From a checkpoint of a small mixture-of-experts model trained on Wikipedia.
Size: 13 layers, vocabulary 8192.
Training: a variant of SOAP for the experts, 696M tokens, 7162 steps.
Below are experts of layer 3 (counted from 0) of a mixture-of-experts language model. Rows are named router (the router's row for the expert), up (a neuron's input weights, with its number) and show model dimensions 480-519. Each number is 500 + 50 x the weight over its row's rms, rounded and kept within 0 to 999. Numbers have three digits each.
After each expert's rows: "mostly gets" lists some tokens that are sent to it at least half of the time; "gets" lists some tokens that make up at least twice as much of what it gets as of all text. This comes from a sample of Wikipedia text that the model never trained on. Tokens count by the router's weight.

# expert 52
router:464432500549468491534583464533423564550557477497494511618519510486534462466511389525579497542415509534438600560446509529
up0:517457510514514568547476509449448461491552476460499544510495475423510556526478602446421543516437425515496503513471526464
up1:506437528512499582487461551506454484497521511510472446485483526577519436398366480523547582520665472575520430519525449523
up2:534488422478490508523588482448471521516495508461449531535554444451489467411505444493457446470513497527529601500447519521
up3:448513546565415517544540565467561473513519478455513487556509393508519466509555462467524572510594487618458452385523432447
up4:540567586483476440478525474490430564558550462559569603543499471538462497479496470461511397421581502526504516548515482464
up5:494479556500526545475477526565510552530551464507497539553536434474568597473440526485439482544478552549469481549512523593
up6:471500537499508510519561559516537492452450589526525486508481469383579465491538440396614573480480595423496455469433485609
up7:461468521571489506495479489466560480531586545444446472599493407495368462505512507446509529470455438553495458527584533465
up8:454464448550507651537418431508570531449454507470477543500486473495615487483532419646517579505493380505430529545499505562
mostly gets: " and", " or", " but", " &", " than", " including"
gets: " and", " or", ";", "/", " to", " but"

# expert 45
router:421469465620497458534408599458462451591510492544509452518502485499640544480534479514590577575434559601466599479493508580
up0:555505523495429556594512468502491533456431538478443401549544551469467489519509463457456632540498527577552549606482505493
up1:485576495483511575573494541454488437517494478594521447480511465511527519514558454569570533555516517597481434509460510568
up2:605434560544493524557468519526457480545436534574513553493406454434562361597425564580446433520482474527556551536475523414
up3:572508516503518562430425504533530479454517465440562415508575506473522502568492453545471521520471465498497558497495457516
up4:632562554497544523539445484529510482530473510552405567532468515545445513448447460513571444524510587459511471519492476361
up5:483411534525522426446562526463470585494519491588560483532537573470507509524474495514484552514551514468498533489421450422
up6:449522478523430465578453496440470494413447475469504501486522495493411512407460483515462506515506469519492484493600450506
up7:457440477575543488481542522599480522514484560617522442512516503499539600462467492418456521519537497577540596528547512519
up8:520474436518544560559466502591501520549450502473546410487480471448523524499425504511653438490561421600546467526565442525
mostly gets: " and", " as", " or", " but", " &", " including"
gets: " and", "=", "-", " as", " or", " but"

# expert 49
router:453443511450548539516538538586530508490543533501483488402543414515521560347485530494585468548451511478449627457512520514
up0:516479519478538473416520497572392504489571557456504521543454467528462480414465491491529484607516465473487597492472501501
up1:540519472426548513495406532538598602526580464548463477512448484523547530485394469492522472500484513436462436544508451499
up2:615508483488619525472507428569492503636552599507506559470555452549467639479458526529581518572486495512532461573490481463
up3:538452588373538468559428496542467589462430500494539540484513462489612499592519513498568550503624441487543550498438513448
up4:518487452589536486539438510490559429544499511475495453416536427535514480496400469381433436442584466505537474488486527452
up5:459458471488457504563496458449404497566483464536472501406497445546537473455443522482476422403452492468459498424504514495
up6:613488545505507491490507577560521471458521485508523479451521529518529569532521520461526505473534565466413475418473523485
up7:451497501538527527457509498537458496487519462502438572471441456522427479515437447543581430559564457508516529407492510469
up8:594568546454421463483557489597536472505462542491542506543526495506475392488539533485502510445518511552439463500589506473
mostly gets: "-", " South", " second", " North", " West", " former"
gets: "-", "\n\n", "  ", " first", " South", " -"

# expert 53
router:461582546438431418520442466476469458490534470483438493536478530536450527594530491510473487501453512510448539471457477495
up0:578536476485441367554500544441528429485491536430393513504425495551420452524529471417564448447473551536522432511531534494
up1:532524546504497522515500517501507485568520378455497527506479500494537484521583477488474446442567457440536532566504466484
up2:510493469528540453538354471530551492425462507541482458511577546483501574569545505507482545501474497432556444467509360475
up3:497495501486451445495479459529498413587600531503587459486515460420467404620541492473431534514470424539459566487622460569
up4:523505560486502368520496533444522518506494460417440537505456508436493521578448562463465536535508474522488468469549438460
up5:481466506449556572479434524386381488516545494543487433507541502565479428588559449493503401487551499435503475477490503467
up6:478488529489583518504388489529495449491531535501513533572511510447453514511520480530476507548423511408486597452450499489
up7:541583545469381455507430497355589442421549547501508474497478416549496536465466462554427495506431521518470587486502533488
up8:593428517467418403494516460457527475505492524465497467572532415521470520447544492449385418559487398393514501438487529555
mostly gets: "ities", "ments", "ers", " students", " education", " history"
gets: "s", "=", "ers", "er", "es", "r"

# expert 41
router:492543563518485463527490469541464491551466497352424512420529510607480526439468591482483534476500520439444499563533535450
up0:541532415499467379508511470490497506527420443516527461395456412557477444414548515500507478424532550575535481379527460525
up1:567399514565418441546444546463483473480455429445518447501452536469453498454486510508478360369460517485510487436505428547
up2:530456451572487565525623394491449578555451426542472489466453510430416415488520481523501484539442487490520449472464525531
up3:554503507471549471454523489541513491502467587426507572516383521503449489521388485499546483511553467460538478479432457415
up4:599540508482489491452486487432528367509554462526601564526478489546563490411533497522424594413450560535501455426412441473
up5:510479542457491517458629468547584486474481458562500482561487618537491556515507393511485474473421452509479577474539450536
up6:465386517486488454451469493536531560419475593524446407485539456529480420553475471523544521517509560446492531487546436497
up7:480472556640522558555567531500543465526620610546508494516469491413523506505506522579554482531486437473525442529506365464
up8:528610414557478490494524454474509525432519525549496490591479463566494464491501462493564502475497456458524516535560556525
mostly gets: ".", " .", " its", " 184", " 180", " his"
gets: ".", " |", " is", " his", " the", " its"

# expert 14
router:523449555495471529471532526488444477547513436400404504438526599518477480333508437590582519506590601394426437488500526548
up0:533444503509447542558502487540425522483454463530456534325574530572487552477590508588500506510598468461413464573528539424
up1:494446493462458497495590598568592526489475519460449460471531477515506557384469463529513537564457473539515477565479465428
up2:547505448540541549488412502585390491524520521471512546508458497447611476501525562501488467451473511500478570542577448535
up3:505418506503469453442546589496556453556560564586576565456493588478454546418512521519509354381511509557517569523438416493
up4:603502525437531516465546527522468531460508433536428560452575589499508484469472443412582451458636600405459550572536504493
up5:534544501457479504519507505563411465508461418540554589528505504417434472474457541487571431421442426418560397468497394406
up6:467454467506442509430584501525524540539485531453443545492544502568518540443391489485570495542501476506542555512542480531
up7:504545479468467542488528522497488489423458469511570491536486486572459526439488514478546574449405406440510503407473502511
up8:517411584406484537419463401453513552450508569451514543530457520418491483408500438523607461478550472476530495560472544487
mostly gets: " 20", " 15", " 14", " 13", " 30", " 21"
gets: " 1", " 2", " 3", "0", " 6", " 4"

# expert 43
router:455601453407495537568454375507505437533547444469490576486468489528490496562480490436539402432494447451582569493422587515
up0:513524396555519484509476450420463474525470495507498539510504534523521507464461525505476411520543500527523535518516532462
up1:479428466555526559548520319456477476506488510476521433508496504561412462487494435470491487524540442491610521454476499493
up2:548609448514510549496466478534532508461484629473583559447536527611471530436596553475489520492470489531574561541469478476
up3:510505483450455481558473461457522447488546424472421458556467494508484513548560478555557501523539449530533460480554450461
up4:537580498556466365497545482492535535498480429430539503588495562395559510556524449327539497443581430464570617515424487516
up5:599467581509443454471433479456511538564573449456510438541462484495480497486528517605528456567509485439554431411575599461
up6:488497512455544520508489530431387481546472461552426561517518512525406457473504556494472516476522514492492504515465477571
up7:594449480505565523580546527399521414463495563469456489436553475575436430555527417538527493499425499533529515479444495357
up8:464464468585550462506462398521541445462432494499455439577567511521468541413503422528521480440408465507439492561471538517
mostly gets: " However", " but", "berg", " though", "\"", " thus"
gets: ";", "\"", ")", ".", "  ", " but"

# expert 37
router:531427595503534513533561513488471522539458549443540425521437489417529462446483577498617509534473439517545428460481544566
up0:499571483483537585450452519551521517519513584507389437457412523471504531451545473490539491500469436510472405429506414545
up1:505443620624492490476497548445488460500640405508579462474546436434386647564475546495451487550565446507502518510590519506
up2:506409466463436513507567480435468555427490533517520421475401455405451424459533533528586445472479503509482489514527531462
up3:476530611473458500470535625495630560496543491471383498487488441435487474556606451489603396422428556430539446516434490467
up4:578557528407483525559488479557478509521525601569573464455455520513431523585559582511512495475464427560522518474425517475
up5:522450500578464495557466520482433664519482464409548456473430451468554543493415558522507487508487559520516486464604401530
up6:425434521441443488518542476457515604508514502394519500491533476527599531502514502566447469526410458565470449444557507581
up7:576443425442469493445590567485487540416506603481577421535491453451531466464474483451436408507469620470509432506488509470
up8:573422511502551526588482528460507503528567450537497399502505388431502490557496488512651530574475340490517568521508466446
mostly gets: "ha", " Sha", " Pra", " Ni", " Sin", "ā"
gets: ";", "t", "k", "'", "h", "ha"

# expert 19
router:534472597499436522524576468495447616478413510538552483418456548484498465494419520511521484470477605448421501532551524472
up0:596452521428533418462599575471528582523484506524464585480519579518537505419496525441437472482488499549556492435455537623
up1:495559490492536493512457486476495601514464447476517508495470515504536559441473491525552582466563445457515433465479488470
up2:461502487437494512406471510457439508543579521465533508499545495449491584541542406500517412526459537452514469493490473436
up3:420533523532477471489500499559438503498558557518614466597506449441563587610513411453493471506523529434529506453495519411
up4:534460480378507571487501441336424520511523503491493448474466494462541547511475576503543484476603471468501561516508521598
up5:461458533419532520550481476605516549534460609512535495460394614397504474486507490486517501492498635435529520617506529539
up6:448479430513523480524439500490482500467480440519440535364458541424521510522444477533471524540488566567500545509455545453
up7:457625606576556493468373550526485553415449545484489458579477533490451473453556439481526473465461605480449501548438535422
up8:532495506550481450475535571513506476522509549521524522442424460526500464425590528474542484451478591524458516521650580474
mostly gets: "vis", " real", " Royal", "ient", " ?", " reg"
gets: "|", "s", "r", "al", "na", "/"

# expert 15
router:509569581562479581485515562484505456519474461517563484428471521511456572602407567472500543497464513614551490615449505533
up0:484603564661499528559579527514567549481495521416565472421516541454418503530481517562550441509450531557640504452422441509
up1:466551594509422461411458522454402515458506384520520461481552463533468502436474553527539479490559431583469498454549529414
up2:572601517524550602446446552340489571561530436514513423456434533469509511585522505574436532510516474484539544571519469448
up3:521391558555480463445525491497491474500485461462527432574460506456474520467455437514464437467503474504496587580557481556
up4:600466548568398524492613466462519515533491490478502518492557480400466542447380481496536484487510453607580509493521465458
up5:508491509587466488506487638392469510490524411516480456464515477506580498472492536411440501499534477507533490455574419504
up6:510482447527561458491501534506504481613462431588501531449416532537487578500543438491500581356509542609495458507527492478
up7:518516477396489558441598440583493611519506619497561558476380404470519488482424504425594459492642441467560493514495484521
up8:475532552521560583495535628511518479568476564516452389441431577522531459523435517541552472575422525589498608459540505557
mostly gets: " more", " 48", " 38", " 49", " less", " 46"
gets: " 0", " 1", "1", " 2", "2", " 6"

# expert 55
router:537558554499538454426490547448518521565606384370381533514462606509515453513545575496446535484558427543478475420471552576
up0:527411526490560495583470451612464555503521513518394512524468427525502372446540466513435443424525522403549562419558518543
up1:532469494595485574469392423512494506519487499493546562458440599523427536440551476528490588498551646459550561529503481491
up2:550449499548446457527538420470522489547446387460518513504618449456498497583476503623566456506581480404515574549508486492
up3:548547520350476575490474520414543423543497526497530471448494499496511476496485433588429462487523518501575499490531581486
up4:500472529447472530488468480413482532444634490559449555524438517511409487353539490477502547546475566450554506496524438529
up5:527466463456536487551606454454457571541458461491449544481506489432594532496474491498439447494484490417487537391472515534
up6:499458510480477511510451500493503592580495462530511549552545504501471516491461482485471504475531602499500402501504525449
up7:474535440482518525394475638459603510515494484446547424528433497510569579462531554517465603439516525523519552558536509563
up8:532534503520413538438512564498506554505603524582502500492444524483522503491521556434531444545458485513538472432554479476
mostly gets: " season", " War", " Cup", " 2007", " 2012", " 2004"
gets: "s", "ion", "ment", "on", " season", "ity"

# expert 12
router:472468515470517501526519504584526481560423456517463516404529530587527557521457465520477510478514489519495514548444526389
up0:471618494524530477499522528478502462521467461531393533432406485482527524466503520404506527429496490478495485517538396452
up1:543490525427530464485524450523599502490489528507517460517604514573549498513446523504485489514553479491506533460503455467
up2:492457544476547478511566553505434472554435469596444516517496512512516486527516479483465505445463558549566420567467459541
up3:490487428502468515531419502528503456497582568380502491504473443597381540478532384515545539444457525432527618486466530382
up4:518505532605479456455514522511532444526449531460543531636481614543493520506469521527446486497548499525532439475493461397
up5:545483441439513483528570574514494447393572465488478568495415439512520502478475553525470515489543465562449416542585415429
up6:434483451432460447558489421523503520515457561476480441522457503403540448496501458499489510515602506473465545532497436564
up7:512439442515542442592492561526514453580523635397556447472474485578482486529510511481528538526514525473533543436593478438
up8:455511503427510541470528560479540546490492560535449469498463453487531562534558389440512508470477501549568520570625488490
mostly gets: " a", " an", " second", " one", " three", " This"
gets: " a", " an", "al", "|", " one", " first"